Below are experts of layer 4 (counted from 0) of a mixture-of-experts language model. Rows are named gate (a neuron's input weights, with its number), up (a neuron's input weights, with its number) and show model dimensions 0-255. Each number is 500 + 40 x the weight over its row's rms, rounded and kept within 0 to 999. Numbers have three digits each.
Before each expert's rows: "comes after" lists some tokens at least twice as common just before its tokens as in all text. This comes from a sample of Wikipedia text that the model never trained on. Tokens count by the router's weight.

# expert 15
comes after: " the", " a", " an", " this", "'s", " his"
gate0:478562464421517463515499526511493507476433443545360535512489515476443498505563434446501469500554473467538468544470483514477494456480542524499524495505511493539418562494525481525565435626496486576453478488571560505620490498498520440435514494450441514465560463518518561507500451582487521495421541532512518458559499503527503493524504498543460520464538448491438510477467500503504534492493484509542456508541471474483524548483530515537467545513497486465482521495525399520518404521508525519448505576510485429522472440565418552529456537522536509528480533535518517452490530529539468519524473493553483483513470465472510546576506474492531506418553466437504507448545508418571444507573503464385548492521512532519441503535468495417546491491551485485467514489507471549530484509456524
up0:468449542496505542470502501524472482493577467533501485471468528502498441540464530496480583510432511524530464474464525458564538586464509519488437451559458514491587433470522550460499455438563533468524502452455486493466526558519475504545520459552521544584450471528452443496532510556466487523589515493494464453541417494446558507532509495471478497473449473509512491520508423485483448501474546534505567472506510477524519520540557462464525479566487521527470550436488518441454527492453494539557540535486468519495571470532468490481486454471530568563479492554562503548498485541485505486569561519513438412536557484447500482436561495586571471487511572493526527537525374516513573498519426454588524552521459520585486508554448468481445491508477462498534538527529552483516558456511526

# expert 41
comes after: " ", "–", ".", " (", "10", " $"
gate6:520571472583494494478471491488455501475527471500474409466470497484508507506523598558530529477510511546499539463578614471495470502521515463461498481560506452511526516502486480466515477505449472530486487470478495487516487527530519430487458516507525584500434475498533450515532496543502563519550503550469588480533526504553399575451516540503512472488613559530522529451442434480486522481450544536517492515497503524469503484467501525517521551546514388534523495480571516530496476538500516457568494501476497527552375470510471470465537479508407506555605598516457550589509435495525424425514508520442563515499540494514512510519495513506544509487505609588479485598511484488526564560555529488507468467507470497542487494443512519535507551497489457516466482462539490516463532520440507
up6:495458438482498511485528502527633517489473531472464514480529473499485565544535468565526486491522460443501532436531433479499517484437482508482529449422494523510446507522560524540472509502539484515479496528459470576507517499512544473507465521549412575536413543478544543479477503463503591479489530441439417592510528436508491479530510530542490520532416478490529452483539525448481459502507470517583453535500499531514488432534505490539527502451432487476467502505375487492463509460519546515464482542550518463449499441543522439553468549528524528495482555502476529500452530533504505565529410458540456568464472432490466512420437476559529525516555468460545444509468507551507500484437504597454520479541563546455544480509548579488507564579495455506506463468491513499444485435497480

# expert 46
comes after: " \"", " (", ":", "-", "\n\n", ";"
gate0:537493489432598520492467505490432466479417466540465552481505478487477549457532485519528520539568475533459487510480490510525448490480475458486462572497504456513500470527524505501497511580483501515463488510482553497426480524521467441534524569521566501488479527488516488471555394582413503490471497488487552500471537612548495476462505475546546576518522576485528457487498492460589455429484546561450511477525462462461467547475499538525512564525504439482542571396492580482553493579449427426528567490497542460538540500423505516531442567522523508547511475489573455503528471532430517543532464437456534481491480508489492567442447511562516510493512499505512472505515511522474482499536412436462513543422477450469525543457485496482499533513435445488514519491450544508478443451506579
up0:471503443454601524438568541448483445520485504493557429404523511392502526481567532477484458438582501493560473531461475486482534494482435496524532562483608489503488477471456525502495501461459533434480455469514530469505462480502629549475467477523522573500504453454499478492514432515484518514503480523527489505507470533511509477467497446491532483431490504483503501457547539522499566401417556478470543553488522463440517541476510535570472479458527435473481543397502564498447529516537539468553538501509497465520568524459557469572542521502486534507481479501476526512544439488481466604493425507534573529479496460494525543547466514535468455506479492604540473464453474500497457501424455481494503450519420508467487538478508436481469566549508499490538553472557547515533477489482505

# expert 12
comes after: "-", "==", "===", "\n\n", "|", "See"
gate0:549519513528457478539392528525484460568583475524540475438512476452465544547483550530488476531473524443544501505479507523512453470499473479497470571581439446565536607473489484491569513515503504526496585487510459487519516482454479451544442493474513474508441460495450469507442475444538511485526547496568498543491548511487510470482488497513518420455512525412480518501498566521492442473487504516501417546589531490551491560497520532571488489427534545484484560518472480537471466537436471465468490482471482460538566473544461517511492562557490492507466500478538358480439476448536466561438527523485556493429475509505477553511531460477479508583508489496412487500498473489488579563492579488469501487510485503492530481603571453490429520533531560540495543524483514466456522531409501
up0:524499526515458505455593466510480478502531443474478476437497509495413588522502572539506505478463553507482435505568430470512512533610521535477524575441493558521514512409500474508540486544475522509564504477484466489489487469506466545451464461534465532524477501529456494482498485409539469483456496517496466449562573544489561503531550495498553552516441481480488517549477509544498495530524564498499476511537552503548537513509422456453530518505575496444505517452490506458484490513470511545442513506472534429498560506466563546493515520508542527424444439532484437427538483486509455482504541476574492462483486465496445506514483505485443475541562498430498459553512440477451488542502548623567483539552538498461543385556485466569438518505602492501513504471496457495527434503433571

# expert 69
comes after: " |\n", "0", "1", "2", "3", "4"
gate1:458594540516467453517494478450497516535588532579568463463432462512464531537531511540461480593514453477455484570449436524543602479457511504515512469504481500547601531480548509547497465474438529468467474514491516480447503417388527477475418479550426522421493462543458455508447485520487609490531518546506449555479522529487489520524553507476524517480474478484463422459415456479536530536529519540512475458470517462504515566513493503501487499502453489570482460512533516538524515556438556402418506554463485420471515483475535511519506524486511523518421518447452500487499449474474484519549526516491466482555561494530434498472509545399555483536489495471461440491509425469518554500448450519506466516486481517460508520534477525474450534562490460495525491509594476509543466473519502
up1:538520505502504496432469535529515549526502590581525449423469438498516438582522498495478513533521492527521510527454554513485519505517548476517520510541414437554554528473549443498471459475530504423548534470439497509415536419498482544500530505463467455501514515416504532509461466499499464486579482426585581553542518447491535542529581444419469517527534462482516429502504523524400466500511521497386491446502494488516480545491525565416501524491507470506545491482504590518483512556548500472417459571517519491494482493506589444483546491433489458511481517483504536504517515502505431437469556476499493482563478528467421599500495538462567527488480470504556437551541492443506488539451481492528449499540500525532470493522509540460541494522538493481511469532507553473520588476560497

# expert 71
comes after: " ", "1", "2", " U", "3", " Country"
gate0:530509471503457534484512459496433532507510488500478463474468466501471433466490507514467511416567501537474540560517489475424565472465592550541533498485533465530450462519481526508476532440453391461385523597534469528507479475562530579539436464470523480411456514424492484446533525485532490463522538518517499423414493544498459492514570503522535465520506596429544519451487556512549474563544517476515535505472537510419571510494489516559528485483550491503473508515456445483530547522518548442483505487531555587544513408430497526601452501516516481534453468510504511458452568483508510437533459533491471509514537532517507546484509462484506543450550551533568493453438490502481448538491548546503470516497495463417508447557445462555465471483534514540548472516492511545547522507504489
up0:552529534555469461433484567441458470473497486494503555452509473480426539524564490499534468476453454476486469436476441529566485481488458474550483488450527525462492544574558488505528433490474526429521449462501541472490499555452492552526479575481514513533534442514463500598505447523507527503493418472421466515556533425524472473498493495453418529536560420511487481448525535520483524451462568537495466457540473542541454445476504432500407542413556529438495562527461483548517506448539490477470503577501529568458478543514477505442494454535526487522506502513397547527480529500480508472411481474514489474508519564491437442528495501483550432460486493501560509538500493465515588477418510465483501511513460542542521488505536543523513510502495451471378433547448480537460547507468520

# expert 45
comes after: " ", " |", ",", ";", "\n", " ("
gate4:480478501512497529453528420514506558526535554559537455506570468488407517616486568538470480445486539492528462406463568487415514544523479563473584490522531474474510547500546488490511508532520459449497539486510577565464522483499524470545547462505582506509516447529485469559566522493571558534541435534519548419422499481553492529495467474513508468478477507552516395546534474522409510487541482456466510528598472466395474469444477501517520453453486531422428478448544472532496475553523553512450501505471523516519503470489508519505472526508444520482505509396544514538493509445496471525410523481443541531479518497465556445442493532450549476499485508542520561476505512509517487487504534466550463508493490513533504442519493516453536447542485463392455550528487452507492508500549466
up4:493487577441514529478507513491496477508506481520459476505488501498479427408526445439527416412492435437477501509450535457560474493535535523432473530467551505540512542518457504564536489426502530451480450448457383541497474512487512486477441493489532518487600461510463534502569585533518563466500560499498516536464506507593502578470457506529530471501515514523493528507520511478495462530519391575535516462441525489470451491439526490534554534423500477487484458536456569468523437542438540502465501567493484541519505490495481548454471514485500438494550548480535491525477436453467477478584484538508471518524468481475522509415513536499476445407487524533542526401483479486527545524489497456548557567500552430462525497441480572551485467516483492524482542489448440499538531574480435

# expert 44
comes after: ",", ".", " to", " that", " announced", " said"
gate1:441453466495531444479470437521448490587452545514504596515477432536534527516464522475451504485466540463512492454509501504585519507494525483484470536517487529429505466581378431512455436510557522477523521449556543487464511502466500493482488502488559474395454460438562461549483492469534572514501494445500404481458469563515522472488487517502508450451462500488528434529522430600460532443531483444479477439499467506466498459545481539518436481568507533479476517483510464559486525446512552470496454523440491502492534460474528516486559473496535533455595478452488429542567585504452497442543604482462461574517548491543461471513433539501512463485541507574521522499518513520489479426455546493534487534580446520577496491484569513509487456491497519490455513483487558481460509503498477
up1:462533530494497541574497461497555522458569481530478510535483567445517481484526518519518490477588469519464538515532487486471512528447471545430515443486513496527514505481584455402481529486535441528570507460488463552568524537487567469489533499444494542525518497508479491422520455538459465459532496500450492488570527451487516480441568543553499510465454502488422523472534512433512519518499521569489482495470533429568533460483521513455514567492460405485469433534494467467491487456546557547510542479552454515561563531529487516428449484508441492447438532543539462519551444525494488542473449589566555448597436492485490536562583468519546470590507513486470488499437530474453482565479492568471533429472488503505494461469529441398501518519469545489475564532447500551471534476505492

# expert 53
comes after: " the", " of", ":", "-", " The", " and"
gate0:418524434554474473500490490489470539505453500492477530479504474537468612519450523498516540564491471428494518421509534526449440448559514462511558529513447500509460500481445479549461484504505510481542590489475560479551548558481588526443515538571512446471490471483533465528538501447503539511515505498462556569532507507500513546458536525513555526612515532608471451486483559511496521535513480467479505539498508550477501524513451569556501575544540468454504527518479505469491419531520515506433504572496505516432456593420493487553466544493477543490501471432469552496545437479477522507526509438560499490550500534481500380515479419424464528467532444553551467561452511559509434395511516479552492499514445438463521494484514484461548449457518498539527520525474498504515484502455482
up0:483520604508482558446515480511453483457448557514569509503508485443480470520476460453545484479495473492486518501509503520503458538499569589528518583425445504439501534492497492508535470584522507522466497612503541491496566493422545554479464546578513508470465563465539444582552458543525530498462549490491463534526501498483538452537490538507522529478472479546466501480481477567478535536532546496524466601477537484492493415422474545443578488433511534508488495585509518483551542541391513493492544633502514523492485435476461536460488536502521553514518408507451504505524462482485436495463551538490449470545493487546533451557497590506500561427500535506454471519494487500566510512537511529493572521524417482569549551466540545507541462481500544490522491516500468472487458515519537

# expert 22
comes after: "\n", " |\n", ")\n", ".\n\n", ".\n", "\n\n"
gate0:519436489577556490561472504455483489417461545522507520480465417509540565542572401541496492520455538518533565516493496475425506534475503493478548475545510507554473484445551501503484501498479546524505489488534487516562521499487500547485567500516472477491542494494447476482423495552458507448485520465470496552490538562514418492514481478561506508458531556463579585481447521536509467494518529465471496515512428487435550469471533467537483504488538504531523524523474441541457547521501508564555561490498536602522472479435484503464479501475528503483488610531502544504474605501538471460432401542457485564578475496504505467499518483428557520519539515485595468513510470482469515379493518462486460541462576442534496515482444529471494513553482505459470493552553475489454447433609473
up0:497489518508513520505485543558496470555484462547465470478479526416485510582404560522483600511350460499477467553526533532466397530494536493512464476513477533472549498503476520508482477492449544512495502490527469499456494507505411496590437471465533479465496545493523534471495487571486497537452552548535500451462518495434544452497490501501493529487534488536485418553506516567444572460526503484484496464490591445523480497502454491401486450496485503526482521512505544391485506539519553468490506500505431458474542418554509546585544499489461437554499487481502406532491492537461482446495556432469485536454532477542462480548489461552524471482503533509494473502487476535507491510521433548473622528449487492494509494542492419470545452549455558533434477471488480589510496530443529

# expert 76
comes after: ".", ",", " that", ".\n\n", " The", " where"
gate1:524480530584566504454472522513469527474464464414500444502445471484448505491436521539522527481464483513462482475520474543489508476524601446567595491454500467470531479409503539529602558485506510461519490529461490525546511445475493530574561487504576566532484507529471482489478523516491483464465530480509506500471514536455551433478521531471443489519566507498486437473481537486489508504533509551513524459487460517484472534522472439408531554534435605471499523520522415506442437497489510556491498537467520519486494500383498503465531481521540440460561511492472566592563542459539475547375442490530495541523458531480466487493491543474413523497490457536478507537467451482524491466463491542500433464497506496504568519513533460519569509558555442527549450435500514469446530565579547
up1:551509517525454437516492532486548476498547487399477534471473465557482364465446519440500531457520565500452545497443517506525521533511557470565457444527487470494507514480508488454571476529540545533518500554477546419565472443426496437478462556543524499536483525513441519479446516487513533524499517489504551499461485510539434459521516525509568535551476542377505471521521473501497495535459494506478454429496500514543484562461506428534447515470481520401510493473529470519558493609443538512490455522582455477492497487467491488492510414481450490545455466503445449521506511515466528545533438506452468489515453516529526510421513524476487484501524527557508459479480568531554569484567493492530476439562589547513500579438578476543507519464478457567488485531451464465471551505496575

# expert 40
comes after: " |", "%", ";", ")", " —", " —;"
gate1:569491533469530481456478479561458474537574510468491502533505517577486465483513407512560554480523536545406502436493515488474434476485506561509540506492504488492505510514557478505446553516439421467545536493519537490500415524553526470522514518365547525516476511519448488533505432565455484502516500500487572521469517465526539464469488459525490529504492517467502503450513470520506481563509428465526417552518466469456426462561559484480430542536495476470481525478528530343511486524529518437455548499491524526531554480461485501524494465512567523545512519548500397510457541537487516523526428518557534478494551591559476521520506495453512473467409510520453520549560516446531548532472546390516515437513525516509517504552474568412484471509526570515486515483511503470526548504549467
up1:518477464471486444567541581542565491545456502477477502543416486538481413440531461501555539501520524486493556463552505518522461520503542531494433493497521411429494476497481486514511501503440516499519457514501500523474526565457519503477485533646515479459590519512527485513513550590532509499414421499509525432512473498483489499523545571526488505586528475503492537479512551464529477564495462521527547422518514452488441461505516586575542543425534498504527499493527546514522495509525583495532524513572521446529517437470505501503516441486479505449532469519501497555483480500549532519497548486534416529466446542532442553522480469481493511442449544483498491503589457524528482359512461421512527557503492408482489559437495477496440439522527519518535503503576526447482479449503503

# expert 58
comes after: "\n", ")", " |\n", "0", "1", " —"
gate1:533506408466444539487528498443566527491488429515524559447595565525408443518485549462503481504560432542493518490482484489498580512493525496470495476524425513498496448496407524580455541537489503442471474453498406457494515554504474535468494564512556438417540526546481490459440474535515517452494461553435495438518504504542572550525478454521505494517472507526507529508543478540468501471527527474483609522500524480461597494522470472534552489463520444564460565486519497552454523540513497510576491478577456439564504523458418450501458455507469523487551540543537522471515503488463491533478479505496439533481459489442448471430430533500442558451503574460503471474493530587478543440527566515528520514454477548485505499527491525481472520507493478465491510456467417474525522486466583
up1:539522471493540514419478504475516487500485449500490549496557534533470558449462449502516473523489415465445484475461567465494492519465472451471492470598524492504417480502478575569543513507457447434520505491524449465440472511513485444577427561500465456502566473479478581469466500513526495471451483518430517436510537477503519453521462506532497452582455449509556437557554462530485488509505486468472565472494482512551504465447454533490519378523542484513424630498446538506538476474503497512466503435545481495486557490502390527532506444504489471505536531530514554472539486450490545490441529436513454503510461488537470499486515562487465588494504510547441470518526552534458489518575565613481508488557425479530426499497559450484510454472494473556560518468525483513523514523496538

# expert 64
comes after: " the", " of", " in", ":", " University", " New"
gate0:529526480567451487493507506534546559486512488570422487438519453476532480523552446576423433496534511467491489534483507590530490522490569423471526451564459542466489481521564464516544474504390557531489520526463547499547423480532459483522493472486458547451431534412602441553503487477494598457543460475474514486481487479527533539582452451465545515516485501503429540453477561512577467489463501454499410475453565541535524493525531530499468463588568498465530545497452504550543486529496440480443445463500532450492464528436512514491463437509484502503467540557460506462547513433446463526576525484517497550463468533490486473495531469559480447551532524490513554433464524553432461491490534495494515484452496572456538548505474506546512495466450514486498519470519465443501463484459521
up0:491497494379565500491504525513479521529575468442555506572467495523483479545526557456497466593499575451490496502500466477429504506530451530451504570482541549575503424476543428532556541493521423417477567506564459516479567475495470479486520587460501529485507491561485558537524521443448512493453555501498521550481436487488536488436501567461444487495533511437550426530474478550556571460513494511517526563514464471498468564396513536488471436488493521493497455472476449469453517526461548498542521486453482513550554546497510450515502548564560551512566508515488517507478446512528561480477562539462447476391484507517484501469475533486476514455479509473506469554552535536541531419547476447513469557459488443524525531508500496432500542573442505466449467503487545539526508463526467

# expert 42
comes after: " |", "|", ";", ",", " in", ":"
gate1:507510481490513548540416503508503566623531481477536427466479549490466523481448533501495473500486493531477528519494512445532446531526520428557450457530562401497485481505469496564574514453460478548514465466515528492507476487444488535412527536526462543503500452535540440477460453545533501504478515572504507477495508486515487576511508546367506564374473512545537539454474529515523524501529467534542563540535475588496453501440479523520449560506461477510524494520482500493549475456490556466488550561522491393546455464500489514501541484502533498472438555454438540523575405480491503506539477507507574404552516507427492439450520498449443472524372500508472507569513477498494587464490479509504529505514503441521515499517460496487463445552478474498504502515496484532502553475529548
up1:568487500498480499521575477511492424443541537472525537498521536519544484543566520500476540523550537479504502447448482528486533539457498536536477625475453520497507528458567432539413517544561515491511419482487451491529519520496510535520457491518497492484411498460490556512509506424525544485528564464485545530518421615531506417460484454560511522566566494494589472467481520519481503478406498511458414518483487473463529490555459480509500488519500471502558533457455548494522531529503511583551484415517543517431528586464563478515519494538522479481462501506532422534497496459527492490459502519467465576475533492571510545527453463478498537468633524463554489501523509490440485475477536516454486468395530498518492481494545604511540522544544528489553498475561476516509440520472539

# expert 43
comes after: " a", " the", " p", " t", " b", " c"
gate1:474571544483515493536518474512446522529540595567504499494451581536470502479489617488535483527523487392503511394522493456466568500553498501474544504484509465534474490531508508518479512556469502449507488472425527512529531498499516500552475525531446485511557500498508517517495480424502573442527549512471463449465464497531470527544495478440539491567492445504582545530519492440547476488553533464485508438452573465542476473471533479490525497452445450548446536500530440477527565523404515440511516554441508455492530463504490499559431551574506487481528505466508540498482418427498542455491522575551530426487499446487518515490497524449512556532467535514517558451497458438481452511490533504431535500542496473468562468451458453472437466444510487436449569486462381474488552486436481
up1:445551514530545508503493520532538459512571422517498487477462509566441538473445484487485509454395501516474492464533469455473496451545470447485507466540489459507481493439520560488553540511490544472560464446435429529531522474540445477473458579503494433400469521526551536506447487537547477522560584505473494500480601467525520514521487535568564475477474458507488551526476519553544578576458498474518484539430478513503462521495576523489512442510532523535473561437519517570529509462485482526503507458582472480530480479465449545535535495559475463507539471502484489573530446518534491457415544531481489484519525528535421486470499453495469458476538542464456473492465493472515492455514508481521495529460442471479597434604559514438463507543497504449566478470500524471502460428627491

# expert 1
comes after: " the", "'s", " a", " his", " The", " National"
gate0:417488515464575548533463551530582556522533539510376481440516466472530495549498443515492483506543419386548463532476504540513546477510518503481502484461491484547458478495406477559459479571522497517480516463454488487575478488484503555521522466483409482510537530502520483491516500554483494549475507534450479552432466548484537508505463510478460416467475553567496463512556547542528517517469580492518462467419511463536495567478499511428468524491578511492545489491518511456508484527519509536535485497483472557491517505421463483435519540469500492437469469555523451464513497467529393484445496560599539546418504491476472495483550527550548535537547449454481476444513527487486451498521470588500414531515483474551551585512423448485476505553527568486469534499519518547464454487478503
up0:511518558490518528571478476440502485502506500504548517518516571469462517518462517465524530532539526580505512477488584489439480541502610452531455587571479512445547432516456498471524469547510522536570599453471494466408453554507549478466464509506485518414558467529531468472461472474527545508472562481558503518491486484458511490445545556532505541469474471492523518591492478457542477462529513474507488524534456552496504552453486556491543558448416560505547493518480465476522456515509442497492431554489523506526471469543551459459457476480515513447507528409491504512488566548500459449525509503461467518540531472517529481492500557430558535501450539499573494515568461534508395455506450463549473484475533529504537595438485415568519427518526521526480516478474555535538537569426465